From a checkpoint of a small mixture-of-experts model trained on Wikipedia: 128 experts in each of 8 layers.
Below are experts of layer 5 (counted from 0) of a mixture-of-experts language model. Rows are named gate (a neuron's input weights, with its number), up (a neuron's input weights, with its number), down (a neuron's output weights, with its number) and show model dimensions 0-159. Each number is 128 + 32 x the weight over its row's rms, rounded and kept within 0 to 255. Numbers have three digits each.
Before each expert's rows: a language model's description of what the expert responds to. This comes from a sample of Wikipedia text that the model never trained on.

# expert 9
The bare space token before a year or day number after in or a month, as in December 2018; also late, early, mid.
gate1:176043125124129117149135096139120116150125153113183116133128092145151129189129060111147145096098104106140052119075091122166130157189148121140082077138122098136156118079170110144195119103096061052101103141142155136127094137144081130174153130143133118140173139137151133135126143075127111095072143150090166146137129118165146212133146135151177162137114109081166157170163209149107089126137076082112147146159112112129101099069100148074104128142074156117111142146079109128112061087145185
up1:097199160120182129074078114095124136094144086168100171132143126067114117090113157114088104151166188186133146188109148117113094067095116127117197141160170104116115139127107177077121183053082130207145153146149156143139150067132129114071103150100128097150087107121099130107105130149147137102115114102186107072131148132112133088125130132135084143166151148160128040141134119078101110166121149118187139164092124126157103193171132121185111093125187124105125115139117095113125199147111113
down1:105121055098112091113141138183097106169144165175118117144096158166153091144072125141111189115100154137162176147126142124166125104117138130066152141085124156191092164093138130225139100134071099108141112153122093141155130141137112085125125141140157114142092131120076139120152159129212154077169076159161141091126168207114158142170108155137097134120087169124115152140137059118143114100144062105135088067166149135122176135137090134113169153148171132110035158143130055132168133119143141
gate2:120154139169163153158153112100078184107122124130068101122140125135120176130042099109134165071097129117165098075143109113184123171105129099119124087080149144112118139074158174182103062185169106090150178178072133086132113076074089131111129132144137135069142188131133160122165121083095131083178067121115137145134090179180124108145099135107177148077080123112135134156115148170125093164135148166131096131135170173175152118072173104113186124122128203145144126111112155119119101154147115
up2:143085160116099197110122180145082120136132173133145167150177106135116093166182168182140102204132083171105134169081140132135112114092126137134127125147193146140116129109061112101191159108061130185108084128169095150146115158135141130113087100134070149116134105095122116131091134144114091199111121197081068083109132081129172180165140097165105117167204119108099137106136117114110180139182136058170087119126134140109126129088175132088118119166177145117134122156173128102133188128127142
down2:142139101161146103109113104144132217135122117085083141068097132111086122163173150145110157162112122208121116128162092132090092170116132099065154136126145159133165171167098144168099075126178135124068136092114089136161085200141124139135185110145077107144126100165090138170117095099100106097120138150119113119129095158153101100152134101116148134155071021127040138093104139136128106123127152122099182106156135105125111127109140093139180147079175139134128137188068179159146107206126162

# expert 26
Space tokens before figures in table cells of election and statistics tables, plus %, sq, yards, lb and separator rows.
gate1:077116091078085120158115129117083133131112134133065081130143053128123184121123087119113102133118146126160140137142128086140103060104094068146095119127193067108125125111081150101174124125136174182125125138102062178140163130069102143168130080099067147122129111110154138183196104137175121034151101043156097114066136093087162123120135114136117157088181140125110121135139097143133154099113119121088131133095134169148156090089113091114194090128097140135123176135158168111076139136129081
up1:092123098083111120170114139135078086120158143119054129165076077083123213167117121111151128074121138136136182150123134090116071049069104064135097064141202072089131142101093125103176144141130164149129093125141099182109147138074162090177143116115111160109131097099142167169145138118134142084165095076148060131089133078118106133141137140121123106086189127123084102128136150135135124124143095081098140112099173142165138095096117074134158164091129160154152163145189143098115149132116070
down1:166075165144128067107086141112141115152133097114137087135152191133160173153190096086178159116136109138117141122097144125158052105108153130080152122048143101110069107055124176069133069146093093124107130119133164133091107107137126053074175100096118150111152146135107118104103132171129204093153127139063138167114136096182142132098162175097115144186087121102164111150140146176117190152103144077157142109156119148188125109128145145142121140107106125096075166135121107143095132115055091
gate2:114138081165149105089118107172091120090129062134131155078127142148134119123084108063091122104147151122160121172110140082124183098159119120147066121157097187137101060161124139156143082152120192149179043154168125133132124149129087132172099079105093125113119103115127164115137079156110143121131172149154126119118133111193098124208167142144117102086099121104096133194135153191149165141056096155112081103084132098125130136174133156122090101174064100130110191177089161100159147154105154
up2:075141036170130122111162146180086160126156080168076113135138117140174076169157100053111108103120139089121133172152106101135169106120073096138139116164127118095136067111093115123117097155087182128144075142150150129145130150163086188135070111082109088117089084101134194119113078189135106163109135169160111112077149137208088083155170085144102116081095075112124122130129151166168150138093169141101149107098131129083170129193112127105092176160098120115158135134110154116126140166138098
down2:193096142109125116106139108152106090115131069148114160130103084154121130138175154166174176138148114216128051095137117188125105123176128136142112145176121132124110129159164078111182091088072119093107151122231128140129118088162106119101089121127136148113112096159128182121090107119096144152134169148148113130122122161121120134156153166132102177170171188174089134139179158195163124188147101135133151158153173151075128069130098102151166145107132158152128069128112054164069119169105159

# expert 53
Linking verbs after a subject, such as is, was, are, became, remain, plus word-initial n in net, nod, nice, nails.
gate1:121111190117164140115128123059180136146092172154167116135129108176110100155149189141169166134116164085152108138083109156113100061119145187088194109076125146168144160102128064108138187140126118159123162146161123139132082196126116135143051167124151130122104131101092073076140108133151108185080145098139166093096143107136120125113124134097143117150083115106191187079137091149217110160115142110120139165113062152157118164086095096123176142158144108207133160113127142173112129118134160
up1:139077150097134137078099100064144161146091142142164111179158131169153145144116165108171151129137115089102131177089118164052119127147088223059132093108140140131124133149145092141129141121161107138126142139152108112149169214114156136078120150152149125118116119125126135122122087098130084175077158082106164170110158098103142133096086116120085137143139124082155199083092176125159103123089087098134120157124151112168141165113054080078130127162137118220141112137102198151115162119147211
down1:167162144038110138144172070101093112115162190119122113136104095130082135140145106101111127148148136126131149107124199111137130141078193122148136133149128149106136125034204097082141189119134130123152108127127150171116143140107087136080134150161092101131168111098133130116148127120119130151105161108153072077055146174123134115067143146085112129204113051111085168189129114105156125103185076121177128177131052143153119129123126140177136146098123128098134154156162108148153096111192184
gate2:153132072102139139123136153152156116126099071092125101123127134166165124138083123103101190145138117133152129131092098179114098100157128152127130161130152148132185063134114082107108199132052150122061074108133090171073058191101148146150142159133128162088122063095128093110116107179087086157106173137186097112150124155082083065156142161136138152159093121133150069119150169103134149085189147120087099071144129168111130107126116106118169079185117150104118111088110094099093143114053130
up2:128143046145103116129077156169147113134130087105121075126110107187170139146117105133084164171154132127116158159083089150095083120158132161119118134141176107163166067102160129123125146130095124110058081126142114183072075129094175152150117119153148160114111110111091092126073109133054098159122133155125091115104130129106083114125137156095145184159085137165143079131131165126106155100202200081074139099119150184105171113134132134167142072201091158055136114094131097106071109120090140
down2:155157161161151133134136138193168090098115127111100163070161099150169110166102132153165096156189145166116073154083131061135081109127135122141084088133232134104129136168110142102133110140118141094130113159138107077105031176100150145072136152091132181068174105112126108063134157137081164141159113138112129171117135240111127113144101109165147148107099162103128129150112091110145170139141103114125132188087133113105100106141182172065070158154096121151107115134132103166140110125129127

# expert 5
Number tokens and spelled numerals, mostly digit chunks in coordinates, decimal degrees and table cells, such as 55, 36, 200, seven.
gate1:133100175079152151111159142168105076140165188123167178105139124100107160112127152074148116136109092109120104130177135120119110148106129099109079210154163137137131192158097159144138145144155163126142118182119108140165130168105163154116142148158103117086192093104126156092142141170130104071119159130200166142136086144203157097136152110169106102180120170173077171127116194145103140121095083076120166152058151149107127110128111082097113141163117205095135148110097099074165076098184156
up1:147145146083162169083132089136101095136150174136144214103116127116071146102138089064115124150139098087092109189096173145112115164093099063092110166132129138129114159161047139133137116166132159078139129131083090116176085140103138143160125140187113127102163099089134159126155125139087123051126166098155124122149119147172108139138100107204087108113089136145073127134142155123120165123122113092123127156092180154114067115115129095087097102150175184102129137129119056106188051092188155
down1:091159134205121106122163090149146162157138161153099159104092143127112069161124110122116100163084116118031150131119164137133139087101126130078172104164140147130146103128121076156080113210076091100116146122145148118178083159109092101155140121103189176161107124125176094140153149115151105141083165131110130195166152133131119129134189151128090131087132130076141101148160160163085075142151115191104166117219078119149109097117102123155188133129190097125169116109192139157153118081134096
gate2:102115071127117119092129167119083182076093132113156142087100118104085147133111153125096140135094098113127039132111072166098101110104137167150144136034114119159120161121164112098082125145155144138070185155107101144145138103181098102144079111146130105116145059122125146155074123094080167160123097142113128089132143155169184124074126087142117150178131127108127165118132119107150160161204141123122107083116103121108093093115019122145167054179169093083104152161135173100157086129144127
up2:099156152084108123138133147094124157121094128101062135098105170146154091120102143163125209117078089125178106102131108118176109103177086125180096101154147087119104184077176060139125130106108124079098117146137100065136092189138108139145134117138081091122080099180143175150116115090113148186184116157131096094154083176161158114152087127067184150141118134123131095057122130089181126139157127103067117092093109105140195090131100148119157132164147093138112172101144100095198086140127122
down2:119153116172158184105155189122119142063110163138167158109090096084141100153174104146121151176106089138141130161149138098162130156089177153107087179117172087153112106124135096122165086163162107147092116122098159115107187088163117078097160120105147104078176146180178201104148100118111109177104106141092140124144073113112141123099138141118121147138109184111132152125157208147155150115128097150119072124185137086109152136121116183080128145147096143112053103170174123134144008139121118

# expert 29
Prepositions after verbs, mainly on, of, along and off, often in release-date phrases about albums and films, such as released on, On.
gate6:133091101143104113112144127125145038138124118171174146083100090104133159136112119127083149135134098127110127138190107109166163133179114055144147155110128117125151130140117153126167138097142175120091158182116088136149099116139088191101098111105102158092106126131136113170138155078075191084165148138103181102062134158151080141099129080126053103112114141110132128110064082158120101120129145133164186144111106131127071041128164140123151159212136165100182162153212145176080124135149112
up6:129135109058076076097086146119154080124085157176133172139094112149151144115135139127082164103118131111101106147157130103134118167118128050138131161101076086108163088108135136121152158136150210116099108167141083115104095127132134179132123077114082184123111120115102156177099109104121174092144164255066216103100098134097073148102098106118075157128110148117139127113121087136165153079102132164151125141117143126143072098166132135086133139103093152133139180154201111105129121128169136
down6:118184181147180089149158159083197114126149154165172175130087164140125091118127080101133092171143183142150172135113058066166156162083138145147085128145125078128163099110111170094115116083099158080130089058099150107144107130157196148130121105171090128109104109147180152087107184123186088127120142097098133124117153127088157159143126134075088123124143093100161101188158110107072105097109147121151070122063135156139161155139175119156136154118110089063153139160175126090139080117119131
gate7:150161149153140129135163110112138102138108138146146101101105118125064196128045125095187150170115108112154134111081111146156135114116104148136075134061159144109101104174063139137122148163133105103171137126109082096090083095113106105063124144137163112145092109107118118120147145137150182078131125058116141099097091164189097148144115120145134095174151158089148164161072142192083165140240156095070103147091121151139074127180127098068135134187118118089056137144144120100092133123118121
up7:176146147123137120120165096145135119156163171124077122170081117182176077194127089136086178126176148124136103135121105156090108165134150162089073126145104096120102155129184110140133080131087107132107176172128135183139168156104117152138123100116100109087108142098129119149137077145190097159108104159106135158141180108106154129143150138146094151165095101137110106075153145136162086150088074126140158235125113106156171084130096219180123109039116130115199126162124126121086129129129195
down7:094209128147150144125119140167139110141168123102072021128143092118168093096182209120100083163120114094122139125163129111119091112105104148194103081140119155059108164158107138184129082155134151116142093118137196083158152089108129106198180114120106109173125102151113133107136113145107098115132146086131154080094159176195126119069111117126105114100117176129113140092126176100071125147091169154089123138124107181088153151107191105136141148104159108146129154135141082148112182171095169

# expert 17
Auxiliaries, modals and main verbs right after a subject pronoun in narrative or quoted speech, such as was, could, did, went, can.
gate1:131129106086157140107116128056102147070142083126142179137099139116136047141143134163063186133092180149132078126141165094135148173102119115114114159127116129161091095130178140134150125153137097175104192127153105155130124085164090131131153136103194102109127160108135050121169166144116186139083086059090199133162105056123170136156130163145102091080138123153073145118127137128098107109145149123125102206151170128109144069089187046144134121087148144115109094137092130137139122149132180
up1:157148144122127121123140131092134198161132170077107128130132136101151199158125110166118096138147095171105122120108150166134072160107062121145135128163145155151207127188154116096123133133079168157094152184107145087141127119145190130125169112176188139111097152147121197106137087171203133116172082099101157137135154096118164149168127160123079191081072109113102079093110160088154127144107168133103139107148074123119133179073126230154165152156132131144181170167119143113142093134111111
down1:120056100151163125149172110135112168110200155133106136146131129153144103095180130134121173134204105139125135147152167122223137143097120142176115131140132141160171092085141089097110142154136140172149146141119167164138113126132118051131173102113143180070120095102104113111142102169161127074129127128126073124148110083053142081120158138127071109186119159096118139153189143107127192162162159135171179136168077131117138105130163046122187082151114101052130134131093076126134118124164168
gate2:164180080069124111174160204105137090118175125148162116082139130117128159084102121088118164107089117057131184206198128147132106150153180172140070139118082094137175117105159092101138134141122136161143174110133126110142106139126114149100101170091070089136085152142117104085108169178126101123108136079108081103102114104123122096147164145111107190167140145136125097109145147130131126171117137133095091194106165212119081114185116122113150122163114144206143067132142080139188133117159143
up2:147147103096153140181141131154151090149131131160121102112155111092118139108165108080091111175089091106156105129145135124118167167154144162111121137102112149119137090165175090149071148143080125122149205112137106109141157071130062048103167161160103124124084087189096140095139176122137076102144111125149161098134067150075103076140185188138147102084104080116133138185100194081067106135160119120119096172108084084148158132117134116111143057132120126152153058137140099102140173068133173
down2:142123153139106107127135161124149164135151109192126110170176112108093139111071145139132133088096128106115102077134165109145088198145151141167145135140173151176109163150179133093123177148154124106092131080161157121171133147126097105155136112184116193140152115088127136094148116155153161100094185078191133172143112105108118157136112100116115075137110070059068136123075075126158067159102112181114083110144137127120057208114178096152143160155106112067154093151113144104157086178192103

# expert 54
Short middle pieces of names and words, especially id after F as in Fidela or Fidalgo, and ad, in, ed.
gate1:115116156089149154065160151101166120128063132116160153158147153146193066125114092145114164153148127115158132114141121095134148164128123146105113120086075114166140109164084104217114148114153149121146086153110105154183144110062079160156115097145124135157160144121039119100116162135165183109107146102113137105100144103217148185139129193136101105113066139144142166159126077144143066105206153099140089146098114098062166155139135109116134097094136084118106084174120101114121107198097154
up1:152154141111083094117102110163173126102173131155165152174124137156120138117132112112056152107140088114124166092121177058106170208154084132147060132154076070116138147131123085209162138123130072084120207137102081129126120103133100103110163109137150092134071075169140119123098088159133106108101080118147093136113170131131137135109139144147169164117148161142128099066108109106200095105152114092203135178092118117121132158080135130147131173097124101114090128156031109155075134143114138
down1:096128148154138115110123156180145153170111124148156196144217095099129157106094162103122139124135102162132110144109133095128174132156097154199146118113132109095120109159131158096123168165113110076167034095136107104130096085073114156085123129118166146028124096152107198093095149110121102035131103172107092137123161124134107110111104151156116054118108114093155039147120100143170151118121155155153139231122088110130116134112096167108141120128102110128128143087096164157117132092171110
gate2:101148120168189115187111089089113124134082185123119102109168134130142126127096134124104158188074095096109115139126134095152094139159112123119104174141092098122077133144135175156094096158140098099087120168106181119114128143119123148055083157120114123092087158139113091113098186172099131141111065144129176184119066095162094116061098087120164132096152120208120166116149251145095125096119066094105141127119139126085160121173120079132152059151146162088101115150162126121103134119144097
up2:168102165077169119146116139139174110140125081182129100083122102128123100137100147153115112081148127179090207102147151202112126059132171087115187077154120147123144137123071137132141161123195163149175145075123053199143143122086162125145097121168148134125103131143150194156089130080112130108111151083169099099114078119148170140158147131165124120181098142050107127177116042151144144139114163118186134104149150146129090130149171113096116187089128094161160152143170118159103137123134136
down2:120164118120106112140160173114128124181192189123103148118076094091096078071165184118153165147145091130106163117137127098137158127129166117089146122100112130137075119169044142077176117164138120141094146097110134114129088082060100157138081115165155095162123103138108145106179088158177090058144139127144075140088125117144136113148113150113113182126143170182141159105145092198093122094102163087085128092094112162133131067115165136104113102097086111145091154124124219072083152139102095

# expert 50
Word-internal pieces like et, at, ot in symmetrical, penetrated, vegetative, plus °N coordinates and the word time.
gate14:174138117111181130136171182139136074119129125143138088116133140085121174065150115122099055173111114214142128090110107110104100087213150144154169131159105118117119114164129073143100119101115117152085135162093033134118060133134143151073136150109161107100156155158091082078118125182180104144089103124191094091113125117158120055128091091105120132136140107170107157090152132042115097145104105146138109133124103170178169088136106121148102101133119079089130104138096118096132085086154171
up14:117121174131133102203113173162128184092130139160079049176134169176185124115107114156103108148095077163203177142121099146106141109128101096115151102089091126114090077123077081131039185094103156141126144076208113199204114131117099122110136150157084113123118203129097116086150122136106163144123089087158102115162183123142147131169109160133136078126128122118169087182174107109118099103118132142137135140165089102134149126160109136129107142116134071124140117103134150130077091115171113
down14:096137091062133134120094123136162088107096068116132117146111096113094121094138071118068087130141177141129104133178166124144079098136120139125170122133132130087172096131117146155092126147050093122133120168178161124149133072107145164166184137153112164104076127195184101103121110089115124153110153162079099159038125088075173142164134140148156054134144135152172161100111094101145128222159124115095125226124134124132142080123151154131120089171080150140127141117147066128139133112139167
gate15:194137134095135099151149146102141118142103142110128109107116141141119209130160116128143086139175130150117111102105125051140109162108126094112181169148133172110124135159131209141155130126075181099081197119110089138121119134150121162109144161121129081128128129113136133062157122117083142104177104159156153125165091083159085134167150126130094158130046141123166165119161159105153094165090084074152132123116178193154244166171124146143089161126163158184133114060133111095124107149139064
up15:162145157066167108121115090124179079109095075080120083098135104102152162095171147063142124145145099170111114118069156140152205132145114096101129168126137132135116129116123185156149116144105099109102157122092137193130112108169131193141130190162090139150164159116048108101174106077108140152126176086128125118157127083104101105143140101154114124174186142107061206133172170126132146145091144098123117137136154159156160127101106104134107116132154195101184100083109082113148100105085041
down15:141121118157193151150148174147120147109175130090112159118089145129116090158203042202145135042093141121102117104099150182180071112128135122109114113094089088107176125114156179090148123131119122103121126144103146167190103079138096097128134154110148138134071144159116126126111121138150094112150162139119091100114129058056124163088153138107061038115143081114088129081106165174112107121152117127162144085174135157121111154128138077106153117095105142081095127066098118132152203116136122

# expert 16
Role and field nouns in biographies, especially sports: football, coach, player, manager, teacher, character, often after "head" or "a".
gate5:165056158093058096068161111107143115161142140092125135111111107091102128101176087110142108117087147086103120110104147139134138055131121096139114103164118156074045176137179173184059070095129132137075124160147111118157141148130092127125146161075101138131132127180125152217133159038095118153164134129149125139133198102157119144161121096180048136153103143138171132145111158116122141156135125083119134144081123141144155128164115120142183165142121134128125138118169152118110032152104095
up5:206144161101042080146091155137165107132141136101137092123113099162128094191111125125097062107118147104148110116128136149146111115145067114135163104169053153116152118110143155211092140123104143183115116192118087086103122092120131247156122135100115091117062136118150119147127143134133079123100148170120158096104154106157186173126097183126172135103045158166118149182076112141142176140142112136122128126133047107157131089109088117079075121127159115151118150112106133119133124151123148
down5:140120147148109139143153082061112127152068106131121131134106137054113192140162161154161116124117112145141157151104148140116140114105111146093103169075122121105205097156124108104031131124132175133153039104187134128088118162112143133152156159092163117098169122151121139150095171158167128164167180085141091104200164134112152094157105080106098123138113064125145131107043101132149143086176102122147203123101161152134091120123100149147135146126063081099101134114163159101153061073136117
gate6:109115106152106144112051085150145191102136100093177155097176164155115191143107080122093122108104052153111121119061160158151142168103125173070131164149131125115070180160107111157152186164128163073166119143143182111072119129154109082150178147124118114087105137130145136135122130095127140130107131167153117163161129061148169064146098097182111137098093167115163112150117128131125172124104204109154139162187167121152111161174082132161092107196176129078107162142124100146111166093113128
up6:144076139140107077128067116118120142155109058163091166153083124156120173172118116109103142132152120156161100100065114146125113109149145136112152129142120116174100175151112124070181115099138118095136146119150115146140105158114063151116093125179156123129062080113173130158108141097105186175127099142127089160159091124181114154192184123096133049125179154100121073140073138149145150119162101139144168077109162208074114129226095098165123136137159110108158155146176116109100120154181160
down6:147138121139066161127064146145166206150089089188050091142097153082115137128203148092134121148138155109185127124150132134095080144113112115145116102093151170174164090121134100169157143109136160135093176112158157113141156138076105085151171177108147090142114157161098167135117143131098097112137141093045133150119085130089158093125149168093076153187084207100150190126102082173156088137162125123116110099125120150186108126143170079150122136130115140064182104081118125123108129137091104

# expert 43
Capital letters inside acronyms and abbreviations, such as MMORPG, PC, mRNA, NKVD, GUI, RPC.
gate13:134151161119148109122141116144185118156129155081084115110111185138122136186083138131159129121167169094152105122132166089124125134106110077142165145116073126124088105096125110156076116117165117123170069131123088143149074118156117097078101076132106082112088167128132092089062154162125157070103022112082185116133115123155176148149091113109145163137125162101164085185084124092127106039125123140140169180137076159128089119175166155164162104085134116148159056161121162110107172127141166
up13:128134101115144138081130148153100149171163100137169124194122130184085066062107142162161156085137115107166109115073154134214146115129096102170101123129172097146112130159134131141113151138142153124135110149135112110096142195094064175175121101176131123136084187125175112148132122184118116076129110138194066152145131113141212138104135138155139132172192126107131158111119106094133096130084129083044096158129099161081141160162146078089141111074101126100074125166143118129170096148065154
down13:180118158132135186119129157133089116137134138144087130144130132097118157110162090150083091112103066114104114120085081101109105102132085151155087170144140156108204189125136171157182144085170058117116115146144127164178198144137140110084166133174132116172102144148107162171128047093137107130163157146168135144137141086132065168112099085113073098117153110166086089121112084150168125153120035167076128091153054117127150151182124156141053100132160115122140118087126119110105140144151099
gate14:114101134146104102138146168110044139135142140089140058148043153101131126166111131169134146128120152117120125073135074095157204068149137178156089124072142144165106145129182148097081113086144111166160096152099134107081107101084143114094091123049144164109107132107112135145144169123217100088130103122076100105106124108149079157133103041101073139127178145105154112063195132144122106078151120119109127128130100133126139126128149076151110115159121113189107092117128115122115130167131204
up14:079092070124100144104140082097114170107207138137081058106106183124113148064134125130126195155128159091111092143086143179108148165124178075085112146133171096092149101154125138186113122147137169074154148121156106130131117125091194130140100142136133124187113104146131100103165130111126123176181134109143129104120187151137201078067132105099168145141142193086082160136140120144116113169148158112167079109162136146170103134069094101096156143079157188105144156149185138090127088162125125
down14:160167088080099142119115167150152158090194125149128115128101177169186115125110129148108127130079120160144105104153137158130058128131131181102160176091139100131166094115083114095101127118143108126163107081208052088134098146087147150123143205120127164135138173149093086142125139173089125070121125105159118156101169149134186117165122172089132077140157158160195094070097096144144116104154105154124143168157101188116088088071144132130103154109177142123064081104131140180071115112172141

# expert 60
Single capital letters L, M, N, K, D starting personal or place names in tables and lists, such as Luka, Kerr, Kovno.
gate1:110103153157110119179125173128169069156118198070130133114128168134162119133103150071095133090143115080128161170151119139116137160181130131153142142066150105088090076140109110110119159126140144142156178118106104138106096109155108059176105189119057118115084107148161113072071118113142100140117107143147124067148122174133133107161107129058181071123202149140148125101116075122101112151101074199139161111089120086136058100147136119106112103137115118121135096096097133084060146188113187
up1:102087129176094106197138070110057135142102066153129104128148149172118100156115151117117148139174154120118115124136138068131139151157136094121146104063101109163079060140116173112148119105184123072108103098190158136151119200143123169104140135103144148127149166108140135166151130200169095179139159124139051129108099093122124112123163100149101105108104169139098148085109102151172147117157090101042091092098135080166173125104137113107109169130129144168170137082078195187109114173150146
down1:126087114113079147125153145165194141138092121108141167119115144140133157114089161118103184133108116087114101125126080063137123131073158173046075053088100141139161127139139093122147111061144125121166167145056123100138115128128096138160126124113110146090068115150179127083115184115126158075135132133120124122151117132183125159133096129091148138170104083078099093136103134111178148100100143095102127108147151084137178180189102175119097071146129130062081122112075163200161106055171128
gate2:152067083173106090106119108109161129132123159142135140153168144142155134140123095085163160132173152081093192093136163143080095098100149142121133118116170174081089099158091140104081145119154129183109093116133124122167130114081111121098095107155134155130201110145066137065100080134063146156129150109098095184099193125146110115102118144104156187118099163129165122126115110122140053127124074094169091105146159144142121098066189116184191100151167153088099103137163162157109146040155117
up2:137134128106119106117126096132166127175092146149139130118097154108155129126190116043174162168127133082090197128094208104062079159072132172153109108155148179107145080155077157089110108081136129190150119140134102131180137113076105112115088105142156110168198061129089117097078132163119135177115131172098127135107170171079128105157114148141105091108136166129155083162155134114082061112115107107116087160122137173127114084097137103129200136139135116092117143132163110192134164075147099
down2:127071153098129189197113184111179124100087114146132103137174110099121100120167088094101164129135105118130148115100104050189181122104060127138133131094139123138167086086145160119109097123109105132138168146081128145038118134069128053131202114091174136157136128113172126161091135122135129112151118134107167142164090149134157109161094125093128149121164117075138160122112123120144155107126171095148101174081084052123139129093157139189182111140099168146123089159084123055086147104184134

# expert 14
Line breaks and double line breaks ending list items or infobox fields before new headings, plus some name pieces inside list entries.
gate1:102111144175143089102161113112174136117144198122188113122127150159115101132113153096126170079142086111140097163138148123133088169172082082085147134082079195111126114170163144148049121143119139070173129159105094102091111164100138117140149159096126131093094119159140129075070157075096108142146068166114109116164133166100156084121157086125173142140081090143155153168173098113190060155100141140137108115148123138134153067210098090108119099132143077063124107174100185119152110156121151
up1:082140138166124108101117123094138159104113154157189155136098081147151169146151106101171187112087110121120109129118090112118072125146067085110110133101126168126183090186158177180027133100130138115108137102079122119120090144132166100140146194066096131105118160158113162118124141065103108153164121191160134094168071117101083064101096134110132113118080141137132133153207091148199095108108162113150108117092133100089152067164082101125117145149156078090128146160135149139113074116174148
down1:098099110119138124153162165129098089168124087139055102111158073089099099134104139125068166156174111088139143170137168118098137136142092099187104115076133127117152099156091065178155137185111143124139084116115110053066173127098097068137180104106119095155156173134135111068172126121107124143136109121096131119145110137160197116051107132132180098121110093084131048179101110118123117115145161164113153129092124180093137148113205105210106115130100146149127111123166160137082118085129154
gate2:118132149118104125129147107166117157115088093148148100092143142129112093151094193086177179034108132042176104156164125100151103100129129165123171067204100150132171102135191148125100114061120102140144155142133149101121074121130153132163127172144101134121132105162119117143187141083089103143138170184181166141157174153080140170154146150155072137119083168184118128176125065151147151152114143091141160114113139193154124114109151133127089109149153136058176135086158129121119130179169085
up2:153126174086085172180124167132150144102142088207142076176178105108087095133149106156167107208178173150152121096137140091111113085170127106156061133143144180137113115133116159158128118128129062072094108157117152125094156090098144112089163102172163162128198151088114126096094165132148162167108153194150123134129126186114083181123174100155151124113112135137096098135143113142156090122093079075098119169141211129146110122151140116133176134123108179183173115139143154116061144095119137
down2:080162137099130183137104147106151102150147122118142145128138209129173107078163142111169133114127108102076119143095113131108146162105151129058131169180098104189125146098183141111094091091094160151110118153165111183122107126125131082131072111139141084096122131142140156048065137158208093040164184149095144080162090141143154118093108087142142105153094109128137102157138137100108115174160163158090119104197072120166099141113082147091163134169109149080129114123153175094118121160196142